python train.py --head_dim=32 --rope_fraction=1.0 --init_std_o=0.0 --init_std_down=0.0 --lr_mult_up=1.29 --final_lr_fraction=0.0 --batch_tokens=131072
Below are experts of layer 4 (counted from 0) of a mixture-of-experts language model. Rows are named router (the router's row for the expert), gate (a neuron's input weights, with its number), up (a neuron's input weights, with its number), down (a neuron's output weights, with its number) and show model dimensions 0-63. Each number is 128 + 24 x the weight over its row's rms, rounded and kept within 0 to 255.
After each expert's rows: a language model's description of what the expert responds to; "mostly gets" lists some tokens that are sent to it at least half of the time. This comes from a sample of Wikipedia text that the model never trained on.

# expert 56
router [122 127 174 146 148 123 113 108  95 160 163 162 110 123  97 156 121 116 142 131 102 120 175  93 160 122 124 172 110  86 135 134 156 102  94 117 141  99 110 101 101 105  97 167 127 130 134 121  78  98 164 122  97 160 112 126 138 126  94 181  92 147 112 148]
gate0 [105 123 118 129 123 141 129 111 128 148 149  99  94 127  93 113 157 146 139 149 122 143 136 117 192 163 108 142  84 120 134 177 141 163 104 124 126 125  59 117 126  94  96 141 159 108 103 120 146 121 100 151 142 120 111 126  70 141  96  87 105 130 133 120]
up0 [162 152 145 139 134  97 122 114  97  83 108 173 139 129 129 100 122 135 127  71 138 107 121 162  93 133 113 143 158 143 119 124  70 101 157 135 128 134 159 106  87 121 133 128  97 125 141 134 121 129 122 131 115  96 135 168 162 113 156 131 139 116 135 167]
down0 [ 95 154 164 117 127 114 135 118  70 144 162 173 127 121 123 104 190 139 104  97 138 117  88 113 151 121 121 152 167 132 158 112  95 128 104 124 166 122 126 140 138  99 100 122 149 131 115 105 153 164 117  98 104 112 122 134 110 108 147 106 185 135 143 112]
gate1 [ 82 134 129 128 120 134 154 168 164 155 109 125 116 110 173 129 133 132 140 159 122 120 145 146 146 108 127 109 151 138 104 117 150  96 127 167  86 163 139 115 108  94 136 142 122 102 112  83 132  95  98 127 155 116 154 123 142 144 122 126 135 141 148 133]
up1 [160 104  93 147 152 138 171 100 139 159 102 122 154 155 125 113 148 117  85 105 101 133 124 114 161 113 123 118 105 124 120 107 124  89 109 123 119  97 149 117 139  85  98 130 166 108 128 146  92 148 116 156 130 119 110 155 118 168 123 118 132  87 130 151]
down1 [109  95 120 140 152 197 148 141  84 140  78  86  96  94 115 102 155 121 124 118  70 138 107 119 144 136 160 147 121 120  85 120 157 143 115 128 133 109 110 104  84 129 126 108 117 135 145 154 117 134 104 126 107 119 143 128 130 145 116 165 126 132 124 118]
Description: Single capital letters. Standalone capitals or word-initial letters in abbreviations, chess moves, math and list labels, such as type A, Qb6, VCAs.
mostly gets: "A", "F", "G", "N", "K", "D"

# expert 42
router [142 135 107  98 130 136  94 143 144 188 134 113 157 135 118 146 135 126 111 114 120 112 157 122 113 155  93 113 128 149 116 115 101 164 100 161  98 132 121 109 149 115  99 138 131 117 123 134 133  96 139  95 113 141 139 136 163 109 139 114 138 136 134 154]
gate0 [114 119 103 160 120 176 139 127 165 150 142 107 128 109 137 164  95 139 120 148 146 131 150 178 145 109 139 129 155 149 121 133 143 115 143 110 148 138 100 124 155 118 141  95 112 136 138 121 136 170 135 123 131 144  60 144  68 109 130  91  92  92 113 139]
up0 [145 111 121 144  96 121 110 115  81 144 145 144 135 127 155 117 127  96 145  94 161 132 150 124 134 101 142 135 123 136 163 146 106 139 167 142  95 130 159 108 110 123  84 118 137 114 131 106 119 130 120 105 121  94 164 133 136 160 163 118 155 142 170 144]
down0 [121 149 101 156 100 129 176 109 119 131 116 109 114 113 149 108 133 124 150 152 115 111  98 107 133  99 111 157 145 106 168 111 147 104 157 131 143  81 150 149 131  81 138 107 110 142 138 172 119 172 152 169 135  80  78 140 126 126 118 115 100  57  97 128]
gate1 [ 73 168  77  98 119 124  96 134 115  86 150 110  94 127  94 139  92 134 132 132 105 178  91 131 115 114 143 153 113 122  92 149 128 123 165 128 132 143 147 135 105 166 107 124 136 159 119 113 117 132 125  96 120 142 169 114  92 115 151 167 175 105 146 133]
up1 [141 160 135 128 127 157 130 111 133 157 155 143  96  98 146 119  94 136 141 107 162 112 108 162 120 119 147 133 132 146 137 180 155 140 142 136 111 138 114 118 136 139 103 134 114 146 142 100 134 121  93  80 162 109 153 100 137 165 140 108 150 175 149 139]
down1 [103 109 156 136 135 143 140 128 109 151 110 105 119 134  94 149 115 128  95 119 146 136 182 151 110 108  93 117 131 151 146 124  92 137 131 133 134 137 177 120 128 120 105 162 171 153  98 144 146 109 151  85 100 143 152 166  81 138 125  96 116  91 126 168]
Description: Ordinals and compound-name starters. First words of multiword names and ordinals, such as United (States/Kingdom), New (York), South, first, second, 2nd, one.
mostly gets: "United ", "First ", "New ", "third ", "York ", "nd "

# expert 28
router [121 100 125 131 107 107  85 175 154 126 152 142 143 106 109 119  81 123 113 131 129 144  96  90 134 137 141 153  96 131 111 125 138 103 151 150 100  95 151 118  90 114 112 123 139 114 135 154 206 162 135 122 129 149  98  99 101  94  88 131  96 102 133 148]
gate0 [122  97 155 118 196 155 108 138 106 144 171 105  90 156 129  89  98 114 125 103  97 122 101 118 102 121 115 117 106 118 105  92 124 115 144 147  65  52 150 186 115 127 164 128 148 128 118 111 137 156 173 153 138 133 137 153 126 139 159 151 144 109 137 189]
up0 [109 138 119 112 116 139  82 154 126 132 126 122 170 120 154 159 150 107 102 122 126 156 162 122 116 112 142 102 140 161 139 138  64  73 101 138 128 149 140  99 125 127 107  96  86 108 149 128 145 138 134  97 146  86 159 139 144 128 158 142 114 144 130 138]
down0 [103 140 107 127 150  97 122 143 129 161 118 101 122 100 148 122 154 114 126 122 133  87 138  76  91  90 158 107 119 119 103 135 124 159 101  72 109 146 111 130 115 151 116 139 107 124 129 138 143 165 172 110 169 117 141 121 107 138 134 111 149 140 129 124]
gate1 [134 107 107 100 108 129 133 134 103 151  97 140 133 100 125 150  68 159 157 128 155 105 103 149  87 159 104 149 133 120 138 113  99 121 175  96  57 139 108  84 131 134 123 159 156 168 114 123 153 104 151  90 170 182 102 130 118 132 169 146 133 131 113 109]
up1 [133 119 136 118 104 108 125 113 112 108 161  89 115 105 125 182 132 166 196 130 134 101 149 136 121 108 146 150 129 152 154 132 123 152 108 120  85  96  85  88 140 126 139 124 127 146 115 153 139 137 142  82 118  67 139 106 115 112 117 164 119 110 113 119]
down1 [114 133  95 132 145 119 144  91 124 115 124  85 116 122  81 144 140  96 125 114 123 130 120  97 166 146 137 112 137 207 125  84 106 107 125 113 102 132 131 156 140 147 112  93 153 111 155 140 131 133 116 118 150 132 117 175 114 125 117 112 139 128 132  67]
Description: Prepositions and auxiliary have. Function words linking phrases in explanatory prose: of, with, for, due, after, despite, and have, has, had before been.
mostly gets: "have ", "has ", "make ", "having ", "without ", "had "

# expert 50
router [162 157 105 132 136 139 148 109 140 120 113  73 123 102 142 122 156 124  92 115 122 119 144 108 123 123 100 124 182 127 200 136 175 171 130 139 119 124 168 116 149 158 107 149 123 135 143 159 109 117 147 124 118 105 120  95 106 156 139 120 127 155 134 137]
gate0 [157 164 133 101 142 141 134 128 119 125 132  75 131 109 156  73 145 127  96 149 146 112 130 156 181 163 136 118 140 120 121 117 109 127 111 142 189 124  95 106 159 170 112 117 141 146 145 184  95 167  95 101 111 180 129 158 144 124 124 105 132 131 122 152]
up0 [117 135 136 105 119 134  82 135 123 139 119 203 132 123 164 119 104 109 144 112 112 110 100 122 157 132 136 167 121 146  60 117 143 156 133  81 150 144 165 158  62 115 150 100 142 122 146  93  87 140 126 117  94 141 133 136 134 114 129 129 162 122  87 162]
down0 [105  99  85 141 155  91 109 113 168 133 159 104 115  93 133 114 184 133 127 128 106 115 152 136  90 137 131 131 155  97 118 130 128  99 123 158 128 105  82  90 145  88 128 133 141 172 132 162 109 156 181 133 110 127 113 171 104 142 115 133 130 115  85 134]
gate1 [146 135 107 139 127 127 185 123 151 123  82 111 127 108 116 135 141 122 128 137 158 133 151 159 124 136 108 110 137 122 179 123 135 145 121 180 123 132 175 110 131 134 114 160 156 156 124 148 109 147 139 110  93 129  98 131 166 133 114 144 124 148 135  91]
up1 [177 161 127 145 137 157 144 112 107  95 119  87 183 144 105  94 141 115 110 146 116 103 140 148 159 118  90 119 147 115 130 109 149 146 112 190 168 150 181 114 113 120 137 156 160 144 104 146 141 150 168 123 171 131 126 176 156 127 159 113 162 147 110 124]
down1 [128 110 171 113 153 120 110 151 130 131 139  98 130 119 161 140 157 120 113 160 136  81 162 138 125 126  80 147 165 131 116 159 142 125 149 193 142 129 165  85 129 117 148 131 161 155 163 120 116 140 153 117 178 158 127 141 117 155 149 145 118 129 145 117]
Description: Sports career modifiers. Articles and modifiers before sports roles or levels in athlete biographies, such as football, senior, mid, corner, top.
mostly gets: "post", "footballer ", "full", "senior ", "football ", "half"

# expert 4
router [160 150 141 115 111 169 117 114 128 159 142 114 134 107 117 148 107 147 144  97  89 136 147  97 109 155 130 110 158 172 180 131 175 125 128 115 102  81 154 121 154 119 157  95  99 142 153 123 114 133 186 152 149  94 136  89 131 159 107 144 133 123 121 127]
gate0 [104  94  87 140 114 158 113 135 124 135 104 107 162 148 151 110 127 167 137  83 156 141 144 122 129 176 102 126  90 114 133 164 146 125 102 125 126  94 148  88 127 125  89 105 126 124 159 173 135 101 146 149 140 100 138 123 113 102 115 169 140 105 136 137]
up0 [148 157 151 108 145 162 148 138 162 123 142 132 110 149 128 141 149  77 107 163 118 137 102 155 124  88 127 124 176  92 120  81  87 122 154 110  92 130 111 191 127 172 120 136 145 114 104 105 166 104 143 110 110 138 140 133 119 152 160 142 138 135 110 102]
down0 [131 178  72 127 155 114 112 149 134 149 168 141 118 129 122 142 104 160 113 112 134 143 130 122 151  99 123  96 163 116 116 117 145 122 122 127  81 144 155 149 142 142 131 109 148  93 123  95 140  84 122 141 119 102 138 112  92 151 131 127 110 108 136 129]
gate1 [146 120 151 101 175 138 125 170 129  97 144 141 130 151  78 129  96 169 148  93 151 164  95 102 137 109 137 136 131 140 127 135  69 138 123 135 100  96 133 121 130 106 141 148 126 160 151 128 121 142 138 117  69 121 117 123 111 141 135  94 130 144 147 134]
up1 [155 145 117 121 125 113 132 121 138  98 133 126  71 129 164  90 136  75 113 129  95 150 177 164 150 104  94 146 118  96 113 120 135 141 105 150 180 203  87 142 133 136  83 141 124 128 104 119 123 163 113 131 168  92  73 132 139  94  94 150 131 119 124 159]
down1 [145 137 130 177 132 170 115 133 155 124 135 120 100 128  91 133 137 148 151 122 140 138  93 123 121 135  91  85 108  78 149 123 121 116 111 116 147 173 188 121 123  88 121 103  96 137  94 119 149 108 136 102 128 147 134 129 156 165  56 128 111 123 105 162]
Description: Noun-phrase determiners and modifiers. Articles, numerals and general adjectives opening a noun phrase after the, with, of, such as a, several, main, same, first, other.
mostly gets: "several ", "same ", "new ", "another ", "other ", "large "

# expert 41
router [106 132 132  76 127 114 124 159 124 137 137 145 161 105 135 124 158 150 156 160  93 112 120 133  98 126 133 116 130 190 101 164 133 142 133 166  77 153 166 122 116 118 129  76  98 131 112 174 154 128  91  92 126 128 178 107 133 108 139  99 142  94 118  89]
gate0 [168  81 132 114 111 154 133 108 135 141  53  84  93 118 130 170 103 160 187 144 100 135  83 149 138 112 132 118 161 133 169 141 114 142  96  95 125 136 108 112 140 142 159 130  93 129 140 111 117 110 150 183  94 126 113 134 146  95 111 127 125 137 170 143]
up0 [164  83 128 109  90 118 101 138 138 129 106  81 134 123  94  97 130 144 150 149 116 126 120 158  91 171 143 162 149 127  67 131 116 138 161  84 171 169 129 191 131 142 123 115 166 118 116 155 109 159  82 117 139 148 123 116 166 157 134  83 164 134 139 119]
down0 [110 162 133 139 106 156 138 124 167  96  77 121 130 144 122 192 132 156 125 128 144 147 107  71 114 138 147 150 159 143 128 147 107 131 149 125 121  97 126 156 112  77 138 122 158 126 111 147  95 117 131 160 101 154 146 118 120 131 163  92  95 114 151  99]
gate1 [146 124 150 152 133 131 125 115 120 107  43 146 144 148 171 144 118 116 108 156 114 124 106  88 129 163 136 125  83 122 139 168 180 123 138 130  99 129 118 119 101 139 140 127 109 148 138 124 113 128 117 148 141  88 144 115 143 122 134 108 105 129 154 116]
up1 [124 180  99 133 121 158 110 123 172 162 156  94 113 148 137  95 123 118 107 104 134 124  91 136 151 113 145 167 155 134 152 140 110 156 122 124 123 123 127 126 136 114 121  73 123 144  91 120 117 185 148 130 116  99 147 137 113 116 127 128 143 136 105 150]
down1 [154 173 100 115 146 178 117 105 147 134 106 151 120 110 100  94 114 155  85  91  99 136  86 106 135 144 142 134  99 122 158 139 124 113 125 146 157 119 112 179 130 140 154 141 142 135 104 106 100 134 174 118 105 116 144 123 152  85 127 137 115 123 196 159]
Description: Adjective suffixes. Word-final suffix pieces forming adjectives or nouns, such as -al, -atic, -ological, -tive, -ic in technical terms.
mostly gets: "atic ", "ological ", "tive ", "tic ", "ular ", "ative "

# expert 33
router [107 147 156 111 148 110 152 159 151 138 109  74 141 119 164 138 103 188 114 154  97 141 153 151  81 109 156  95 133  70 177 152 160 144 117 120 163 130  88 123 109 153 122 154 125 144 116 134 113 117 154  76 113 126 145 142 116  98 149 136 119 146 139 139]
gate0 [103 152 160 166 173 103  55 146 125 109 130 105 107  94 108 130  93 110 113 107 129 157 110 100 138 126 138 124 102  86 157 120 115 138 115 122 110 135 160 136 142 154 135 120 149 108 146 122 134 146 106 135  95  80 124 115 117 152 125 113 107 109 118 137]
up0 [142 125 106 106 113 125 146 110 111 150 105 155 167 116 134 121 138 144 149 118 155 141 119 136 136 125 124 104 140 159 160 157 132 121 112 145 121 129 103 145  97 154 161 139 131 205 148 136 147 103 146 141 136 180 125 122 162 113  81 157 151 145 161 121]
down0 [100 136 136  72 113 139 151 109 102 136  89 129 128 100  84  92 139  90  92 142 121 140 156 122 142 110 148 112  89 156 130 116 119 136 131 126 125 124 168 117 138 102 127  91 179 147 174 111  97 129 128 106 133 112 125 144 126 105 117 119 127 140 127 186]
gate1 [133 111 141 123 142 110 117 139 153 166  69 105 120 121 150 115 116 166 123 141 152 136 106 142 150 117 121 102 178 138 189 100 146 114 149 107 119 101 113 116  98 146 116 146 130 123 112 119 142 112 120  95 130 116 124 147 110 134 159 146 152 135 109  94]
up1 [127 175 103 116 146 183 139  96 140 125 156 123 133 157 127 133 133 175 132 130 174  74 148 130 160 111 123 122  98 148 139 125 105 113 140 141 128 158 163 149 139 105 166 123  82 153 152 141 128 127  92 176  88 117 150 132 101 160 114 132 122 120 134  93]
down1 [118 121 119 130 154 161 113 121 145  96  97 129 172 145 118 109 124 119 112 154 117 161 144 136 158  64 141 104 149 138 139 123 164 126  64 107 164 125 196 107 122 117  81 113 124  82 145 142 132 133 133 186 132 121 114 116 116 125 110 117  81 107 102 139]
Description: Sports statistics notation. Pipes, parentheses, slashes and dashes in footballer career lists like "Apps / (Gls)", scores, and units such as kg, lb, sq mi.
mostly gets: "Gls", "Freshman ", "Years", "sq ", "ft", "lb "

# expert 34
router [155 137 165 153 142 136 147  79 124 122 161 105 138 158 134 145 161 122 118 109 122 117 160 117 169 161 141 141 114 154  91 137 135 131 113 141 104 106 123  89 146 113  86 114 143 160 146 151 131  72 137 143 112 136 109 133 148 130 165 133 149 131 118 102]
gate0 [164 104 105 139  97  76  75 135 159 117 102  91 155 102 118 149 128 138 162 112 145 126 154 116 121 108  96 101 144  78 139 143 155 127 121 122 139 146  85 144 121 140  88 165 158 112 127 107 127 117 111 131 116 142  82 147 131 134 121 117 130 135 121 117]
up0 [140 129  89 114 136 128 126 100  80 130 142 146 132 136 121 147 116 102 112 149 120  82 142 138 128 118 105 169 126 126  93  95 158  93 126 124 163 119 150 143 128 142 154  74 125 145 169 135 138 147 112 117 161 131 156 164 131 105 138 140  82 138 162 103]
down0 [121 125 140 163 152 130 111 175 120 124 142 177 146 144 130 120 128 131 123 133 121 135 124 108 172  91 128 156 100 117 152 132 128 109 145 105 155 146 103 159 145 146 130 125 125 149  90  73 139 115 129 111 138 162 159 126 120 102  84 132  85 127 101 117]
gate1 [154 109 127 151 178 132 173 166 114 114 104 175 115 141 125 153 117  86 119  76 111 195 124 188 124 133 100 110 146 129 130 117 105 102 131 152 115 144 153 118 170 116 132 114 108 136 135 128  95 115  92 127 134 113 136 148  92 158  74 161 150 142 142 156]
up1 [102 155 187 166  96 143  80 105 161 123 109  81 100 164 120 148 153 103 158 109 133 140  86 148  99 129 114 105 165 131 119 107 161 108 116 123 122 117 100 126 171 152 149  89 124 140 113 130 106  88 121 162 126 120 126 148 151 159 158 151 129 154 104 147]
down1 [153 126 122 152 163 113  69 168 158 159 120 100 126 142 151 147 119 141 169 126 144 110 150 160 145 179 128 119 138 100 156 135 103 107 113  99 110 104 106 127 106 155 126 200  92 155 143 131  96  99 115 148 123 116 130 123 133 123 109 110 151 111  87 105]
Description: National and political adjectives. Adjectives before proper or institutional nouns, often nationality, politics or society, such as British, Democratic, Cultural, military, Soviet.
mostly gets: "British ", "Democratic ", "military ", "social ", "public ", "Russian "

# expert 58
router [122 133 104 158  94 127 137 146 133 157  94  75 124  99 127 158 119 111 153 151 118 148 131 154 105 177 124 103 141 156 177 122 115 101 167  86 153 112 175 125 147 113 132 138 110 114 104 126 118 143 162  94 175 105 120 118 154 180 168 170 119 127 167 153]
gate0 [133 118 140  98 112 146 140 146  91 100 128 126  79 117  82 158 123 143 129 167 122 170 114 111 109 157 157 116 182 118 111 140 112 140 119 130 152 122 171 166 165 139 103  91 177 149  81 154 109 113 119 156 123 151 115 116 125 118 131 179  91  90 102 136]
up0 [115 137 113 168 157 122 164  87 132 100 137 154 102 149  63 109 107  82 140 146 137 141 144 144 122 148 167 137 145 163  76 109 138 174 113 123 158 122 117  91 103 103 103 108 155 147 124 142 128 120 135 127 124 180 157 116 159 129 141 135 113 113 135 113]
down0 [131 146 144 104 130 152 176 117 152  90 122 152 122 122 128 125  98 144 117 115 122 123 155 128 173 108 101 137 161 164 146 108 163 128 189 127 150  86 131 116 123 114 131 122 122  85 153 120 120  97 112 117 104 138 114 150 162  72 125 114 128 131  77 110]
gate1 [136 108 108 134 112 134 156  96 154 149 139 117  92 145  96 143  98 148 140  99 105 135 106 142  85 152 124 167 150 153 137 201 164  91 117 122 166 103 141 118 140 124 193 139 123 126 158  85 146 184 113 138 107 161  98 136 153 139 114 163 158 134 123 134]
up1 [122 126 121 125 167 116 105 108 149  57 107 177 132 176  91 154 117 113 109  89 131 103 145 159 135 160 151 143  92 142 102  95 110 138 130 171  99  95  81 129 153 146 110 144 105 124 166 116 127 117 127 146 118 100 150 118 114 120 128 124 128 142 137 111]
down1 [136 133 149 148 106 101 111 160 122 149 122 125 119 178 147 110  85 101 112 136 118 161 131 137 130 129  93 126 107 128 162 139 153 125 136 154 118 130 112  82 136 110  88 128 156 141  75 125 112 151 107 169  91 115 118 138 137 133 135 139 126 108 112 115]
Description: Geographic location phrases. Compass words and prepositions in location descriptions of places and routes, such as south, near, bordered by, part of.
mostly gets: "south ", "near ", "north ", "west ", "east ", "south"

# expert 54
router [126 135 165 140 147 148 138 118 103 132 117 130  91  73 178 107 136 141 114 135 141 135 149 113 153  99 145 163 167  69 129 162 167 134 105  95 118 105 145 115 156 177 135 160 116 126 131 157  86 141 151 137  96 117 143  86 114 103 109 144  97 150 116 157]
gate0 [174 122 109 139 143 138 158  81 151 138 143 127 175 129 156 120  93 148 118 114 160 124 148 148 160 140 148 125 140 149  92 136 129 139 119  90 154 148 116 132 127 119 136 111 178  87  91 142 132  94 124 168 141 129 189 114 137 120 145  98  89 113 126 121]
up0 [103 126 136 158 141 144 121 169  66 120  91 120 129 141 132  94  93 134 135 168 151 146  75  97 100 139 121  96 140  89 137 121 159 100 127 112 170  98 156 149 136 120 169 149 124 112 112 143 157 139 175  97 144 143  74 143 124 144 108 140 133 192 162 129]
down0 [109 103 111 153 141 136 126 142 140 119 143 160 102  94 133 110 117 138 159 135 140 127 111 130 126 144 141 148  96 144 168 101 105 117 108 100 135 146 118 197 103 118 189  84 111 126  87 158 159 127 150 146 149 117 155 119 137 156 167  87 139 129 137 101]
gate1 [151 148 140 131  87 128 125 102 192 133 156 145 105  86 149 102 127 110 143 135 143 103 126 115 166 140 155  93  72 153 138 113 126 169 154 149 136 122 133 136 170 162 112 130 101 108  89 115 132 119 137 138 160  99 167  96  96 136 121 107 130 126 141 137]
up1 [108 146 158 123 106 105 150 125 139 148 145  94 136 135 124 149 133 153 136 149  96 128 140 136 136 155 144 155 187 126 106 119 117 100  92 175 108 124 137 130  98 121 126 126 146 147 127 127 159 112 137 112 161 136 134 137 114 148 165 132 123 132 155 122]
down1 [128 116 164 155  94 114 148  99 180 141 157  82 108 112 104 100 151 106 130 123  63 139  68 123 112 109 121 125  94 172 139 133 112 160  98 162 125 126  99 134 140 156 153 149 130 115 150 114 126 165 156 139 137 140 112 169 159 133 135 123 141 131 152  96]
Description: Single consonant word pieces. Short consonant or consonant-cluster pieces inside words, often after prefixes like pre- or re-, e.g. pre-b-end, Re-pl-ica, sp, cl.
mostly gets: "p", "sp", "b", "k", "sc", "j"

# expert 44
router [ 98 153 170 123 134 141 128 141 145 107 146  95 113 156 143 168 132 136 142 130 138 180 133 164 119  81 175 145  93  81 174 110 121 132 102 137 180 179  94 154 128 181 120 144 117 158 123 156 136 136  90 106 157 108 112 147 115 116 179 123 131 132 111 105]
gate0 [155 135  89 130 181 109 142 108 129 120 132 106 106 118 141 115 161 159 144 127  89 135 119 164 101 135 157 124 145 174 163 102 152 159 126 160  96 130 116 132 117 168 118 134 119 120 108 135 165 115 135 131 137 110 117  95 103 123  82 131 115 121 144 125]
up0 [114 132 141 155 118 125 133 137 131 115 116 152 135 143  96 135 147 123 130 140 148 165 104  84 128 114  78 123 131 169 132 127 163 142 131 148 128 114 120  88  82 172 133 175 126 160 116 100 131 148 156 155 160  87 112  99 135 103 122 127 147 135 153 160]
down0 [110 165 118 100 148 145 111 159 140 123 114  97 145 144 106 145 141 131 138 112 115 110 181 103 118 132 163 200 113 114  90 142 109 113  73 120 124 148 133 102 125  92 125 116 123 118  96 153 112 120 110 174 100 116 143 115  99 139 117 134 135 101 115 142]
gate1 [108 142  95 100 127 116 108 118 158 135 161 112 118 113 118 160 152 149 177 107 125 124 160  94 101 147  90 149 131 119  95 130 144 147 148 140 135 116 111 141 159 117 143 119 163 125 119 149 155 130 163 146 129 123 151 113 117 110 107 172 120  67 111  87]
up1 [116 109 141 130 145 129 120 170 112 153 111 129 111 153 149 112  98 127 136  92 112  98 143 139 163  89 126 109 117 135 118 115 143 127 113 127 143 144 183 151 120  77  62 169 141 113 102 107 142 137 168 114  96 128 145 150 142 185 143 127 105 167 134 120]
down1 [142 175 119 118 129 147 112 151 139 120 104 146 107  93 154 140 137 123 114 143 153 113 109 134 129 130 147 165 111 104 122 175  98 133 128  75 124  95 144 143 130 122 126 144 137 105 164 110  96 164 139 141 116 110 130 132  95 131 165 122 147 144  99 113]
Description: Infobox field values. Colons after infobox field labels like Occupation, Died, Phylum, plus age numbers, coordinate marks and table pipes.
mostly gets: "Occupation", "–: ", "Died", ")​", "Arthropoda", "UTC"

# expert 1
router [155  98 120  98 161 136 147 100 135 112  99 125 139 136 115 161 126 137 155 110  94 134 121 103 172 138 107 159 133 144 135 117 151 105 160 138  99 103 133 156 145 110  82 110 128 126 102 107 136 145 133 157 157 162 120  96 175  96 145 154  95  93 112  88]
gate0 [172 128 162 126 152 144 159 131 118 110 138 137 110 140 113 109 133 145 143 138 139 174 148 143 137 150  99 119 125 124 103 131 111 120 115  94 122 118 112 105 156 121 175 170 110 111 165 161 132 135 142 101 169 119 121 149 114 165 113 147 105 120 123 155]
up0 [126 162 141 126 140  73 142 121 171 113 130 101 168 124 124 127 142 116  89  96 151 156 155 145 143  94 157 184 143  89 135 131 132  81 149 132 157 129 107 120 160 136 136 111 159 125 115 135 115 106 104 105 109  99 127 115  84  93 105 122 150 148 159 116]
down0 [150 128 128 161  93 166 139 157 166  69 104 107 138  94 115  98 117  80  92 152 116 162 139 132 146 122 138 150 138 124 130  91 126 148 146 108 158 152 116 121 125 185 123 133 111 187 123 136  89 132 103 133 115 124 157 158 157 120 132 125 143 158 139 107]
gate1 [106 158  84 162 108 148 120  89 100  94 102 119 128 116 146  96 104 107 155 116 125 132  96 166 118 116 146 181  98 101 144 137 125 134 124 105 130 118  81  82 131  91 159 163 147 146 143 151 173  86 107 143 149 140 132 129 132 152 138 140 138 132 110 134]
up1 [138 120 144 114 152 127  88 104  99 116 127 151 155 144 176 136 164 141 107 137 128 118 150 142 131 162 122 119 114 145 165 157 105 131 146 150 100 112 162 174  65 142 147 121 103 118 137 130 163 107 113 169 132 118 157 115 121 139 126 113 163 124 144  91]
down1 [ 96 115 152 130 164 127 129 112 115 143 116 150 102 165 131 140 119 130 133 140 127  78 112 138 205 156 150  82 119 106 133 116 153  96  88 119  98 165 154 126  68 105 136 134 148 122 145 130 126 133 106  90 108  85 144 119 153 102 156 150 161 147 143 168]
Description: Determiners opening phrases. Determiners and quantifiers starting a noun phrase, such as a, the, these, several, both, plus heading markers opening a subsection.
mostly gets: "=== ", "these ", "These ", "several ", "further ", "==== "

# expert 26
router [145 143 112 140 116 138  98 144 148 168  85  82 114 129 138 121 132 150 141 131 159 133 106 140 105 121  77 100 135 120 136 105 103 149 133 121 123 117 168 102 157 112 131 138 103 109 129 131 134 148 162 125 153 118  93  77 138 106 128 138 122 135 177 159]
gate0 [137  94 153 101 126  94  95 165 109 121 124  89 131 117 133 147 111 116  86 153 142 131 119 132 148 116 128 127 116 101 119 113 114 108 148 136 136 139 126 137 123  97 144 123 105 163 141 120 123 140 141 136 121 115 128 117 152 129 144  79 142 146 140 153]
up0 [135 161 118 162 138 110 103 110 131 167 102 106 106 154  77 125 153 158 152 135 120 126 123 156 128 186 121 122 126 159 125 125 139  68 132 177 110 147 117 112 110 135 109 125 133 123 126 142 126 148  95 123 122 107 106 141 141 173 145 132  98  89 152  98]
down0 [121 144  82 116 164 135 132 144 158 106 205 141 127 148 106  81 112 126 148 109 131 137 135 127 125 115 117 152 167 145  72 168 170 141  82 120 131 144 125 149 138 113 117 120 119 103 153 136 152 116 149 126 112 134  98 143  91 122 121 174 110 127 159 130]
gate1 [159 142 180 144 129 167  83 148 115 131 117 159 144 154 111 154 118 137  87 153 167 185  59  93 127 135 109 155 110 135  99 100 131 102 136 133  81 123 199 138  99 115 120 136 117 158 146 167 133 156 160 141 124 154 151  98 156 135 119 118 139 154 100 100]
up1 [111 139 117 124 121 128 119 129 119 103 130  99 133 131 148 133 129 115 116 125 100 138 145 169 129 146 116 156 123 115 149 160 151 123 157 104 143 121 102 128 117 148 168 117 100 144 146 146 106 128 155 139  82 142 108 143 112  72 115 136 136 134 119 134]
down1 [134 109 143 152 140 110 131 123 143 135  91 128 114 154  97 103 101 172 131 123 120 113 148 138 150 101 103  86 123 152 117 100 123 137 138 119 114 131 184 141 137 105 145 158 105 119 146 137 102 131 111 103 120 129 191 124 139 115 113  94 125 182 131 108]
Description: Geography and schools. Place and institution nouns and distance units in location descriptions, such as km, village, District, north, High School.
mostly gets: "village ", "km ", "miles ", "Avenue ", "School", "northeast "

# expert 3
router [131 137 100 145 112 146 112 165 115 128  92  82 188  89  89 145 133 126 145 113 130 159 137 177 137 105 119 102 181 160 120 169 124  78 150 139  83 104 180 164 141 107 148  95 133 104 130 147 134 104 144 105  98 129 117 106 122 131 134 158 175 115 108 139]
gate0 [137 122 142 138 112  95 140 123 102 116 100  96 166  99 165 136 114 162 167 150  89 112  94  82 117 143 188 153 111 163 154 123 136  89 157 145 150 140 150 112 100 195  88 149 129 109 127  72 108  78 146  84 143 122 166 106 120 130 104 128 119 119 108  88]
up0 [105  99 115  60 133 176 117 131 172 168 139 139 131 126 146 109 139 139  99 153 136 122 125 173 131 130 107  84 135  81  89 155 121  94 149  90 149 121 157 168 101 134 206 107 123 161 147 137  94 141 160 127 160 137  97 151 138 132 156 136 119 184 173 125]
down0 [140 126 142  87 124  98 117 134  72 142 116  96 125 134  94 126 162 108 153 130 151  95 146 166 145 126  89 128 113  89 102 110 131 119 138 101 128 139 121 143 162 207 146 110 104 104 144 157 115 138 146 152 147 114 134 143 136 154 168 135 152 133 142 122]
gate1 [139 138  82  95 120 110 113 140 135 175 134 105 128 130 109 128 126 176 129 108 109 146 132 135 126 109 136 160 158 101 129 118 125 131 155 135 126 105  73 124 125 137 179 101 114 139 135 147 106 135 162 111  89 114 105 145 167 119 129 118 158 103  95 127]
up1 [121 167 126 105 110 104 180  89 116  99 123 164 124  76 122 153  98 111 121 112 134 167 111 139 148 164 165 116 140 147 106 117 137 113 160 124 130 141 120  90 124 111  83 131 150 120 140 138 135 112 128 115 116 178 146 124  66 141 125 155 116 103 113 123]
down1 [144 129 137 127 104 164 116 115 122 110 103 101 137 106 102 133 141 128 122 143 107 133 102 142 151 122 127 120 128 118 118 130 125 133 122  78 149 120 128 151  96 156 128  70 183 137 115 141 154 143 144 155 161 111 113 102 134 136 161 125 144 147 125 124]
Description: Noun-forming suffix endings. Final pieces of abstract or concrete nouns, often after "the", such as -ation, -age, -ment, -ings: deletion, blockage, downfall, construction.
mostly gets: "ation ", "construction ", "development ", "structure ", "ization ", "concept "